Weights of a small mixture-of-experts language model, trained from scratch on English Wikipedia: 32 SwiGLU neurons an expert.
Below are experts of layer 8 (counted from 0) of a mixture-of-experts language model. Rows are named router (the router's row for the expert), gate (a neuron's input weights, with its number), up (a neuron's input weights, with its number), down (a neuron's output weights, with its number) and show model dimensions 80-159. Each number is 50 + 12 x the weight over its row's rms, rounded and kept within 0 to 99.
After each expert's rows: a language model's description of what the expert responds to; "raises" lists some tokens whose logits its average output raises strongly, later layers aside. This comes from a sample of Wikipedia text that the model never trained on.

# expert 25
router:30 50 54 52 55 62 47 37 55 68 35 50 39 34 31 51 40 56 70 86 28 59 45 42 28 48 62 56 55 53 31 50 34 45 57 66 45 45 49 31 60 58 59 44 40 61 63 65 62 55 48 40 55 50 52 58 54 59 57 56 39 73 73 80 51 45 46 58 44 28 40 48 56 60 58 34 43 56 43 40
gate0:61 53 55 40 48 54 62 67 59 83 57 50 34 52 66 61 41 66 54 64 59 63 46 77 28 30 41 43 39 59 52 36 38 56 65 56 50 42 41 49 41 55 62 50 49 57 59 37 66 49 64 68 57 35 48 44 41 48 42 42 46 54 50 66 54 66 48 56 55 44 53 64 64 74 60 48 40 71 54 41
up0:59 43 42 56 52 57 49 51 45 36 59 46 77 50 62 43 49 42 48 40 53 27 30 50 64 38 41 30 56 56 59 59 32 50 60 41 53 62 26 45 24 28 63 47 58 51 45 53 44 64 45 70 35 54 81 55 44 58 68 61 56 41 48 44 64 69 27 63 48 49 62 63 67 73 47 47 56 24 46 69
down0:46 53 48 37 39 62 53 66 50 49 39 67 33 57 86 55 32 48 31 81 42 55 67 48 38 68 55 52 30 40 33 51 45 69 43 53 69 49 52 66 54 44 59 46 52 54 66 51 50 50 35 79 33 51 45 75 43 57 55 54 45 48 40 54 59 44 42 47 65 50 50 68 55 53 69 42 73 47 47 54
Description: Pieces such as id, ic, iv, c after V/v in names and words (Vidar, video, VCU, adjacent), plus line breaks and dashes.
raises: "es,", "es.", "e,"

# expert 35
router:48 46 45 54 56 35 26 57 47 63 46 46 44 43 34 62 31 36 53 58 55 41 38 78 36 46 59 48 57 58 50 55 49 32 46 69 73 61 54 64 47 42 47 75 50 20 42 46 48 54 49 43 40 59 46 40 61 56 53 49 32 52 49 33 59 59 53 33 16 53 51 64 42 49 51 49 44 33 62 59
gate0:58 47 59 44 46 47 28 56 36 70 57 35 60 52 53 47 38 50 58 67 59 33 40 67 50 39 44 41 50 54 63 63 55 69 46 73 56 45 60 52 60 04 53 59 48 23 49 25 46 51 43 50 61 61 45 52 58 56 59 46 39 53 48 59 52 63 54 52 45 65 38 78 41 70 46 57 53 30 59 48
up0:49 53 50 63 44 48 50 52 36 63 43 58 43 49 48 61 40 60 42 52 69 45 44 54 55 54 64 54 38 56 66 63 49 57 60 50 53 60 21 57 63 57 60 36 46 39 41 49 61 41 56 41 55 43 45 62 25 41 55 52 35 50 64 58 51 48 49 38 37 44 60 49 31 41 59 59 50 46 39 59
down0:42 48 37 43 51 60 46 53 34 43 41 36 50 39 36 61 28 33 45 51 62 66 47 57 41 52 45 55 35 34 52 49 71 50 39 44 52 55 44 58 74 46 49 65 41 63 49 86 35 32 57 40 43 33 66 47 82 46 36 46 46 45 81 34 51 59 46 44 48 52 62 30 56 62 85 27 50 29 35 60
Description: Pieces starting with or containing p, such as p, P, ip, ap, app, Sp, Phil, mid-word (photogra-p-her), plus some line breaks.
raises: "res", "osition", "ack", "re", "oint", "os"

# expert 14
router:42 40 40 74 52 45 53 58 58 42 59 78 62 50 29 50 26 61 49 50 46 46 46 53 59 32 69 57 31 46 51 55 47 44 39 46 49 50 42 66 57 36 52 56 44 29 54 70 59 51 50 63 37 47 74 61 41 55 40 50 42 54 60 32 53 61 27 23 52 52 56 69 43 45 48 55 81 76 40 44
gate0:38 54 54 40 71 59 57 68 67 45 58 50 35 48 54 35 50 59 45 66 73 21 40 52 61 43 68 40 44 46 55 54 59 42 44 37 31 50 63 45 35 44 44 61 54 25 52 65 56 47 55 70 66 45 67 50 65 60 57 43 48 64 23 33 38 47 29 56 49 55 55 59 73 44 53 53 54 51 39 61
up0:44 25 61 35 75 57 58 56 40 43 49 59 54 43 44 51 59 55 57 44 37 39 47 84 46 52 52 51 75 50 33 55 32 35 69 62 41 39 69 34 47 52 51 74 61 52 68 48 46 64 38 41 56 52 57 53 67 59 62 69 69 58 38 53 48 57 35 47 36 42 42 54 28 63 57 53 40 39 55 47
down0:55 40 55 60 54 55 53 33 27 59 55 60 37 47 50 61 43 39 55 57 57 29 77 40 58 52 64 42 59 62 39 44 55 53 43 46 49 56 49 71 58 56 35 27 41 54 54 34 45 44 65 58 35 44 58 35 29 81 56 43 58 70 30 47 71 55 47 43 44 44 47 39 62 49 49 41 60 38 47 58
Description: The verbs was, is, has, had and letter pieces inside Spanish and Portuguese names, e.g. Científica, Jabaquara, Alejandro, María.
raises: "ess", "ery", "ful"

# expert 32
router:48 46 58 32 50 73 43 54 40 52 52 28 37 64 58 48 65 42 21 62 48 55 70 56 38 26 49 64 47 53 70 42 56 46 49 37 52 22 70 77 57 59 32 56 59 32 40 31 55 58 44 61 62 69 51 49 57 52 49 43 37 63 47 66 61 41 41 62 62 53 47 36 48 72 41 51 55 56 48 73
gate0:46 24 39 47 61 38 60 37 52 60 54 52 39 44 37 67 43 57 89 57 53 52 57 64 55 55 51 67 35 80 57 37 41 43 55 46 54 42 64 47 41 67 45 55 42 48 44 55 53 58 53 60 64 50 58 49 43 49 46 44 47 56 46 55 37 40 33 50 63 85 50 56 52 58 54 76 47 29 52 50
up0:44 38 60 62 28 42 39 53 60 46 65 68 60 39 32 37 35 59 45 46 53 42 28 57 54 68 35 50 40 51 62 56 62 66 64 39 38 61 48 58 59 29 54 70 42 37 60 75 44 58 52 63 35 76 53 40 50 44 52 59 46 29 44 51 45 56 31 48 43 41 60 34 54 47 59 61 44 73 48 50
down0:21 52 34 53 36 55 49 72 40 53 54 53 40 46 57 57 69 48 44 66 44 41 58 39 57 63 37 38 58 52 27 47 55 27 58 54 56 45 60 64 42 45 57 51 48 61 39 37 40 40 26 53 54 42 60 49 49 66 70 51 51 56 19 50 53 51 76 65 61 63 42 58 55 45 59 57 46 21 46 73
Description: Word starts with M, K, m or ch, as in m(andatory), M(ich), K(h), and m in LaTeX math or units like nmol.
raises: "ens", "eat", "ely", "at", "ack"

# expert 55
router:77 59 72 54 48 39 62 64 54 34 39 58 49 53 36 60 62 55 54 41 45 25 49 67 31 51 50 40 77 49 41 56 45 66 57 63 34 67 43 42 58 40 41 56 42 47 50 57 31 49 69 58 55 39 54 59 46 28 54 59 36 45 70 50 48 51 61 50 62 26 63 37 58 67 51 68 36 40 52 42
gate0:54 50 53 65 42 31 57 36 43 52 47 52 45 47 70 55 26 68 51 54 38 47 44 61 58 26 47 16 48 61 45 74 49 61 37 41 27 52 56 54 44 43 49 36 54 51 54 63 53 43 58 45 59 45 53 56 53 37 57 66 55 59 60 46 65 38 59 52 57 45 44 55 33 53 40 68 21 36 48 52
up0:71 40 71 49 49 21 59 35 58 43 48 43 57 42 66 49 36 57 44 45 40 39 53 48 42 70 25 42 45 54 48 48 60 43 48 59 81 54 45 55 50 40 33 48 49 71 42 31 27 42 46 32 56 54 36 44 52 37 65 54 30 49 53 31 24 70 43 55 34 49 55 37 35 54 46 62 65 45 51 41
down0:62 50 45 35 70 39 49 48 34 39 40 51 70 59 64 55 46 44 70 47 40 37 49 41 47 41 45 48 39 47 45 33 52 57 43 51 53 77 61 35 40 64 42 44 47 34 60 54 18 52 66 33 52 69 53 49 57 46 56 57 67 39 55 41 36 47 48 51 41 37 68 54 42 50 40 36 55 53 58 31
Description: Word pieces forming abstract nouns, such as ment, ction, ation, un in communist, represent, minist, plus month names.
raises: "at", "ed", "ing", "ed.", "ated", "ator"

# expert 6
router:71 25 51 58 43 45 54 32 57 47 43 49 49 46 41 69 52 58 40 26 34 53 57 25 67 63 61 34 44 67 44 68 45 79 33 49 55 59 50 31 64 39 33 38 59 67 41 27 38 54 49 59 41 26 49 28 64 54 63 54 73 48 35 80 60 53 39 44 34 40 59 40 42 20 29 44 35 46 49 45
gate0:54 40 57 38 36 34 49 37 61 71 50 54 36 66 39 63 59 53 71 54 65 42 70 64 39 60 64 55 48 53 51 50 44 42 39 42 43 38 38 39 27 57 50 49 55 48 52 53 31 59 56 47 45 60 51 38 50 51 43 45 63 33 33 51 42 51 22 56 52 51 61 63 40 31 42 25 46 47 30 61
up0:27 64 55 60 49 46 43 42 40 40 32 46 47 50 36 47 42 29 57 69 48 54 35 63 15 61 64 46 39 83 50 47 64 52 50 35 41 36 64 69 55 74 43 55 35 53 46 43 69 56 41 44 55 65 39 38 42 45 65 56 51 60 54 57 51 59 51 50 53 40 52 54 57 47 55 70 53 50 46 59
down0:32 58 33 48 65 54 40 65 52 27 30 64 67 39 53 51 40 67 58 71 47 59 39 54 54 46 53 60 50 43 59 43 55 38 80 48 54 60 49 54 31 52 57 39 33 47 46 36 44 29 58 40 58 50 49 40 55 47 44 30 29 58 49 55 57 48 60 62 29 53 52 63 64 41 51 58 60 58 64 28
Description: Mid-word w and st pieces in names like Skipwith, Antwi, Cartwright, Ostapenkov, plus table pipes and ' the'.
raises: "rist", "r", "alk", "rit", "ild", "ater"

# expert 23
router:55 43 58 54 70 49 64 57 43 40 31 47 41 82 27 54 32 56 57 56 44 56 50 53 59 43 47 45 65 42 34 57 62 55 57 45 51 58 42 58 65 51 33 58 39 55 60 54 36 32 41 50 62 61 34 42 59 56 40 57 72 40 40 43 41 28 56 44 36 45 71 51 41 64 71 50 61 49 46 41
gate0:58 20 55 63 58 49 66 52 74 45 48 50 54 47 36 63 50 59 38 48 43 49 40 60 41 58 38 44 64 24 38 54 78 58 36 31 51 39 35 49 61 68 50 48 47 27 44 41 42 33 41 41 57 53 31 21 53 56 45 48 67 39 54 38 27 43 49 23 46 42 56 58 42 53 57 47 53 61 59 53
up0:63 45 52 45 52 60 74 39 57 40 47 50 63 63 35 53 52 73 42 54 39 57 56 50 42 70 68 43 55 46 47 49 50 61 39 48 47 62 45 71 45 45 49 46 43 26 62 47 49 51 64 54 43 51 53 44 42 53 49 27 59 59 61 41 51 56 59 53 63 79 66 40 38 63 53 41 58 26 73 65
down0:59 36 38 58 32 37 48 54 51 45 43 46 53 54 39 60 38 40 41 55 45 53 29 36 41 65 39 28 46 43 32 46 34 39 46 69 65 69 34 56 41 67 42 52 51 47 51 71 47 54 42 51 57 51 53 24 18 59 32 64 49 62 55 46 50 54 71 43 51 68 42 29 35 26 55 28 50 49 50 47
Description: Word pieces like ill, el, all, ack, ight inside names (K-ill-ah, Llew-el-lyn) and verb stems play, show, work, perform.
raises: "ing", "ers", "ing,", " of"

# expert 38
router:61 47 52 55 27 39 69 74 31 41 39 57 45 55 35 38 55 50 60 51 40 60 36 29 72 61 62 63 54 51 47 49 66 48 49 48 47 24 52 44 53 46 55 51 37 34 51 61 49 43 54 59 37 56 50 61 43 51 68 45 24 73 68 57 63 48 55 51 55 33 42 48 56 39 53 57 35 45 46 48
gate0:62 54 45 49 62 43 62 67 37 63 42 58 43 70 59 39 57 39 55 48 48 44 37 50 51 52 66 47 37 50 40 53 54 70 50 74 54 29 37 62 46 58 72 38 58 45 51 52 44 42 48 69 60 43 40 72 60 44 72 62 20 61 76 47 32 41 53 49 52 38 45 26 55 53 62 55 41 48 38 60
up0:46 65 65 53 39 53 42 48 52 55 49 49 52 62 52 53 53 46 68 47 50 30 52 64 63 45 47 64 72 53 45 61 40 51 44 60 44 59 24 57 56 41 42 54 55 58 38 55 62 30 46 44 33 75 23 52 58 37 33 54 68 63 31 38 24 41 49 31 44 43 58 49 64 57 54 39 55 39 55 76
down0:49 41 55 72 31 50 50 42 51 38 47 35 59 44 66 44 37 55 58 30 36 61 74 47 47 49 59 24 48 44 49 67 63 45 38 51 48 41 55 68 65 46 54 54 63 45 58 55 49 72 57 55 57 49 48 49 42 54 49 31 27 51 55 38 46 64 56 60 59 55 66 63 62 68 61 61 68 44 49 55
Description: The word "in", the piece "on" in I-on and Lond-on, month names like June and September, John, York, after, before.
raises: "ies", "ost", "ies,", "ies."

# expert 51
router:58 62 41 39 28 44 45 36 54 54 70 49 34 48 64 42 40 65 65 46 47 53 37 43 34 70 60 49 46 52 57 50 59 48 63 56 34 52 46 41 52 49 56 54 60 70 42 40 47 76 61 68 43 46 40 47 37 58 68 70 63 51 43 39 48 52 59 59 40 48 70 55 64 52 52 28 24 76 55 33
gate0:66 44 43 24 35 44 48 43 74 53 43 53 32 17 46 50 47 64 62 56 25 56 37 35 54 66 59 46 53 41 38 42 57 55 58 48 55 36 36 45 43 58 59 46 62 51 29 41 54 58 58 47 48 41 40 65 37 54 50 53 49 41 48 54 36 46 58 52 42 58 57 62 37 52 54 42 46 83 53 61
up0:51 46 31 49 75 49 40 53 59 65 54 34 34 71 50 56 40 37 57 52 34 65 64 33 50 53 47 62 43 42 56 42 68 41 45 37 60 36 57 61 37 39 54 60 50 43 57 44 26 48 47 44 37 43 48 27 46 51 16 52 68 19 27 35 30 41 60 63 30 64 43 50 57 45 45 64 43 36 41 66
down0:49 41 26 53 35 69 48 52 34 56 50 52 40 21 52 47 36 43 61 39 67 55 54 73 51 52 40 29 41 47 55 39 45 46 45 46 44 41 33 57 34 44 50 50 39 65 54 45 49 57 66 46 43 43 76 45 48 40 33 66 33 54 46 42 66 41 39 45 62 34 32 41 70 39 46 55 34 47 48 35
Description: Bare spaces, hyphens, UTF-8 byte pieces of Thai and accented text, and the letter u inside words, e.g. superconductors, Peru, Refuge.
raises: "ist", "the", "ce"